Experts of a small language model.
Size: 9 layers, vocabulary 50257.
Experts: 64 experts in each of 9 layers, 6 picks a token.
Below are experts of layer 6 (counted from 0) of a mixture-of-experts language model. Rows are named gate (a neuron's input weights, with its number), up (a neuron's input weights, with its number), down (a neuron's output weights, with its number) and show model dimensions 320-351. Each number is 500 + 25 x the weight over its row's rms, rounded and kept within 0 to 999. Numbers have three digits each.
Before each expert's rows: "gets" lists some tokens that make up at least twice as much of what it gets as of all text. This comes from a sample of Wikipedia text that the model never trained on. Tokens count by the router's weight.

# expert 35
gets: " the", " a", " his", "'s", " The", " her"
gate0:538530454468525507513534530543471481502512490525486458489487487491518503510534510529463494500547
up0:511487490526475526462477514484514502560511515500520504533532505497525486468456500530519446515495
down0:531482514525523518509480508489524532513460492536531551487454500530477508455495546488511495518497
gate1:498509493503521490488526473520492468468492477558471433475474540572521495496481499501492501519540
up1:470539494506496503510496466531516519476538520497473482495511520520497490485515492478519503543488
down1:499519485477492489492531482544520477475473479481524509491485509533466498497483471504511519524520
gate2:485475495475537496426482491466489461504505492540516480488501516488502571497514513481504537471527
up2:541496524488463493477465495532478465505533492492494514482475482445543535494457466516470468491493
down2:499508453511518527493505497463529522501503543520510512490488463525506497557479487519520499450433

# expert 14
gets: ",", " of", " and", " was", " in", " is"
gate0:492525502490464475503505518504483497476486512534455541530474508509527503497492501505518529494525
up0:494498487511463479528526508508517476458480492533501507459506510492499519522464524472468491505482
down0:492518470470508460501493481492517543514485489516503480493518522477503480466527583467510578456495
gate1:502493502507520484466504467545513500486511493513470491494486512509450555543496526474521487543560
up1:460500521475471461492512518491496474549493516526482510486455446493508539498483494465519503568489
down1:486488529467470509533509507552469486506475456507504530489506456491494488472491484463504470486486
gate2:563509485475545488474536497476526554520526538493488477466517469473485488512504501521526500506493
up2:482529495527473508476519478483514497556481466472531481497487486492458525524494433505537481493459
down2:507481493463481517520541550540486467469502501474482526503488475484506472485481519520493484507513

# expert 57
gets: ",", " in", " of", " to", " by", " for"
gate0:526513504489518484538481493476525492525529497564525507488508519505482504466490493496521497507504
up0:534524495515551554498470463492502534489471487536505509500498527512515507478453499472486538501535
down0:526499512508480531489486529506512497511499518448469482497536500519502493549587490490566496480485
gate1:493500479539475522484518498477460518490460515486449529518528500548459506523459449502513493491479
up1:567531495455481479493495482531506540496497470502480463487509489486484466523492458452500535490493
down1:510484467478491508512507552461535488507475526523515505460508473519509456505480497478556543487514
gate2:536520466524498534527522479494515479492518484553521485506534508495554516503516479496494513558450
up2:486497487494521514494497521465498480515529481498542467529497497489451521532503473512482490502480
down2:501505488489506549492472438531488491527497487537474523555489485531491496521484488516491530501477

# expert 3
gets: " and", " to", " (", ",", " or", " for"
gate0:492479504478510473500502451526502481514444472469509506534497449505513560469496509489482521479505
up0:474504490506528486522501512525491491505523538554495507515503487501514516465499518556508491499527
down0:477544501510498526524487530477477522556501509548516478541542502510514510477443492456510459489467
gate1:502513512540535497483511484506516442493500495515542485514535496491521521506470524494474522532526
up1:466489520530503459522489495524536510472487437527473494485476491505507535481488461480517474525513
down1:520461466504488508540518464484492464472507483464491464499493452457490535527504459471457427513482
gate2:461538485490483468515555506523497505460494452461540469481499537452512465503479516476499481514471
up2:482464478501503467456490486541503499435543488450512545469480528508509493457526503490469532546493
down2:484492446573478497504509519556489497499492499498469516494477491496473535510539548475471470506540

# expert 62
gets: "\n", " |\n", ")\n", ".\n", ".\n\n", ";\n"
gate0:505507487487530507520485457513530519526514499494535433507555501507492485476475529519497593453509
up0:482519501479513529527486512500489499487480515479525486512512484521526480539479499508526462491520
down0:526494471495497458503471500495524520536494473529490511476502500523500519459508485525482501459485
gate1:543480517530526503482508434519461494512508502505484512490502536492508528495507541478484487492519
up1:537489536547461462466472507488487509486511471448506502516492494489493493500512493529497509520461
down1:543570527517538506489490479515505441473489535491498518501517523494477466505478452474522500530480
gate2:500515514513480509522507513448502449485468523470516463523515508480504496531514486463512498531529
up2:454525510555522516458451540502497519488510512559464495461482511484552565488484509506484483527522
down2:550521512496493464511484518497514485509499495507510551490478461495475474506464500524543506503492

# expert 20
gets: " in", " of", " on", " from", " at", " for"
gate0:512482500513520436483498536475490482547498474468487507471496493528513509480490472467468499535490
up0:516445521462489493545456521519569473505504491483482518493539535511506541523527508533492523531492
down0:461494470454472529538503523501488452541504483488508503518546500549504497510512479455450493514485
gate1:484512490488521499500477503541508520511458485540504508475488487514496455472487516498478500479529
up1:538492486497550501514534465497494525509511505537530479487502496475483489527494498514520501462483
down1:485524511474493511517493522539510520474536528491544501517521491494540502555499526519538524491493
gate2:483484535500540502442507509478524483467497535484514486494493509536486489510484518530507467497508
up2:496491496493473472474466566487519556479511502513466493512457460516483476505490506528491516512497
down2:496491461522505480523517510525500492486503521496487497494503524514506554479453503493487501460518

# expert 2
gets: " ", "–", " (", "/", "^{", "_{"
gate0:533527498504550542485524518508502531492477508496465549508479486494504517503553545509517495484476
up0:541516516509492455496491492517488488466495477496519504533511465464518499542492447538429527462486
down0:480496505479499526502506498523521536514506499458468543526524525481516497524511493502522518506480
gate1:478472503485527479482514501494495469514515518511464475488560484497548506464526490470507582512460
up1:489494497550508488516458522511510523510466507514495481502517492490511519485477473507529427486521
down1:487538506513497477481523509512489491528498540514522499487501471473479468500521519501517476491495
gate2:477534515508486481516513543495528466518543512507503507476536468494483495529494478488519476513511
up2:489465528495490542479498488520518505521489513514503512458503524498468520537517524514501522568477
down2:476456516503485490484492554537481516525508488514498503497473539464539493535479517506494472506568

# expert 52
gets: " ", "0", " |", " —", ";", "1"
gate0:456529487505552476491500500530535494509511480469495523456457436509505461467506529491506521491459
up0:494477515502499489516481538461464489493497525532545464467529482531492499499476499485494510516500
down0:517514460540509474499518532506480506547488502553499504472507481489483452507518495456544491509460
gate1:487488445462538488502523509534507536535494495480518515544482524466534521512515500472531514485482
up1:528510492505486491487519515495486487568469479494517507476501446526516536492478519516535492517510
down1:505485510450524522515475500489525555509505547495517522524537547512527492504506533487510491476501
gate2:461522481486558522527504517472489480489472506514509484532503513475481526489480516494487482512540
up2:498513486492459495527498528488521479441471528498501494515493493486499509528487466514545495512487
down2:498465494465505493517457470461506508460464471505514498470445559478519541516513536492454476526504

# expert 46
gets: " ", ")", "–", " |\n", "%", "2"
gate0:499481492482490509559535489479432486476440531486481473510510510445513535477530516480498508518476
up0:451513540498481477486523489513481551505501501518491522490476507530497475468511494487488464528479
down0:514465493484507512510444491461478553531477502504516549497460435469480489509524524470487524503507
gate1:544482508507512489463567479484504508532472535457496509535499431566491511558516558506509491480498
up1:483515489481529480509494525552458524482522501505508493481493531523509464533539502450503467490478
down1:541501518488537518465496487486503547469487489506469501496516517481523478474524446513536508492532
gate2:471500467511540533538459498528503505483508535490497468484490473499512541500488478495468505546492
up2:517480495495495496496530512497500479497469491483499443500491479465492476513493544518488544512467
down2:488523493499460537487567512476495472494443527502505511481486509520511521482532451509487457468488

# expert 32
gets: ",", " |", "),", ";", ".", "=="
gate0:518496508523528518482495494467520523503535494498484490537488491481467481499520494503479505477484
up0:497492516501539501535490508502474537495504538523499528477485481514483528523496509491492502490532
down0:505503478445472518546562500457501488558486495472504508532478487484481501514505467503476507499490
gate1:487507540511527516467505568476472488465464457473497508491451502495499517518499464514440531532553
up1:491482516537586507507519523509486509484535516539507511514466439499548465523526479521480538480508
down1:468536495507511471522519472488461505546499505451493544484480490548525497480455515538487455482501
gate2:462517474436518470502464482494474513472513457500494499480523485562533504475502459521571528525486
up2:498511482498500500492528502460518515466444501546466478439464509497484512490479585515539476518494
down2:443508523467471484469510526469472512459546489542549501513480505446493483502509464500510515489526

# expert 40
gets: " the", " of", " National", " United", " American", " World"
gate0:473489501521491505508476518473485514495487523479503499473480513515500506498530524503497534518499
up0:443527496497477471504525507497526488520507502478516517517528454480453491498545468516492484516496
down0:520473491515500483488515490506504465467485475499511483537436505518529470474510478497490509533501
gate1:514524527514487534497533524506515477501484502488482480502478509483506509463477473460494454483512
up1:488455490465513528463529489517470469544483533483464471509507523486517514517531523525538466510485
down1:483516498499524509474453492492543529523448520480513475471523499487516526477512505535471487464487
gate2:470527475479500496478493553488515500514500502484515471504507498535476531481517539479510499477521
up2:523507496529515518496488466508496501474536503520494491479503482525515536511478514487529461514518
down2:502497514539469472500531532507520495493531513483544516461516541522457500515490492431523514509513

# expert 55
gets: "0", "1", "2", "3", "4", "5"
gate0:484491472472519484492553441484497495487504482513500498519488449453484494507537488495499520515480
up0:477473491489491527540487497515478473472510460521487527483529485473519556512438490488476476469499
down0:477508478472513488478525540482498498516523529543529501491509515472536504494501527484466495488457
gate1:489470484491479460483526486548511533447542470526474504502483496483521538550492497497487474473482
up1:510519475559525537515522498487463531505528500462507478526516546496510499500507493501522541477527
down1:465520492525490493520507522533495514517474514511496530495507482458526441536499496455505492475469
gate2:516508435477530510504455464518540533496476493496502503506484453498510570521502505515535523531477
up2:465498491515527449514482488536481492494491501489532532493507537501511501527470493483462524494547
down2:498483484485531558467480501499504514500452477504489511511526496496503478518524512518503532488505

# expert 15
gets: " ", " (", "–", "born", "201", "/"
gate0:502498473473525527541536512488478492475505504517559468480501486507526517495518469469466540539520
up0:512499478497502445480505495490498507546517485526497505458490486509518488498474521513501534503506
down0:494525479431484541471498478487486543551484546503543478512504494522557516508491477495511536520487
gate1:504488479524531505496506475517494455499467448549519489474454417435482482504501539469482502478527
up1:515510538546509501518490517537516493466499474475458495528488483525502523480501484543483564495496
down1:471491521470503500525433533498514444565528476477512450486524500469535482494508485496508513505486
gate2:506526515529509510500503491498497529499502487507483486476524453549486516474521476460441453491523
up2:486517463468463527564433505517523526519508512444486492539491474527488454507514464543487474462561
down2:498486478503451523524515544470490482463523507505517524496530468530488487504538504489433526542525

# expert 18
gets: " the", " (", " a", " ", " an", " The"
gate0:510491481519538509522514470531527494514513487485504443521478514464489471531519483549438520504498
up0:537508482510481463509505484488528508505520546496517535494480446445455518481518531535499546532478
down0:480502485465508569500506490512505502537469492491485516482527490461499541479484535461478516504478
gate1:413547451524519485541469497513501473503529492503505492545516505511516502563507499525514478527461
up1:545500509485516498495502497560531526485499520528509518472494467491531474495490498539512493484510
down1:528524519453536505470487470511469520480497500499473508495542497517514515506516529533499441439509
gate2:527539562556466432506521520475542499560495542485490475533507474495507487530430491488501524484538
up2:495524514543493449462506501485535404540518526481487525516479490498467483555456464501508504475549
down2:515499517501483481463493540518482472519516493486483460568548502457479495475485547511477506489463

# expert 5
gets: " |\n", " (", ".\n\n", "\n", " \"", "\n\n"
gate0:494470496538449517524480507509513525521489519548468467490520492492543551509525513464520515447528
up0:476483473517480469469508494461513495522503517522475533536500497508539530504522488505495502494531
down0:456550453566506504499454509497513500474498523482471496500468501500566482477463498575482535504503
gate1:510521516497524515533477455512523484482495456506484515507477520521518524525517480528508541486529
up1:514486479573475517495474530469484467493523478508478530490513480494510493502517500516478518464551
down1:469487487500486499504514484494476464498493456518459519462460528512522517498524501480481511487525
gate2:498474481462486484503495523440487463488509502507503494529502536474543567486510540493511507480500
up2:458525507475532455481468495485471503507514497472519463464545538497462478518532512487499521547484
down2:499561533522472479515474492540523521491490525485436477495507486539532503508526485509502505498493

# expert 63
gets: " of", " to", " on", " by", " with", " at"
gate0:482537497479484439488471485493513501494495494471543519507538514534527471508539502483517490500460
up0:501522500534474502480495509534520526521477457476510491529492554457500543499489492494478469539518
down0:481506491519501506530475471518511533511520537502502510506491489517472521504499444512468463517498
gate1:514507518509500464503513506512498481513510504504465492514473472503554556489563530504543459513442
up1:480547506519466481539510499475477437517528492498474482482549516457501484477470460532499533515508
down1:561528482470492485534539524468507459491500509516504525480515535525484485491524538494472520483478
gate2:462458517545494528477512525516513492485505499482507508521524545457485501518480473488489490480447
up2:489486521520515497492521486480481509542521458493520515507519522483534538502499507515478504491526
down2:522465495523496507492472489506509508510456488513534498509481561527490509503483476487518492531463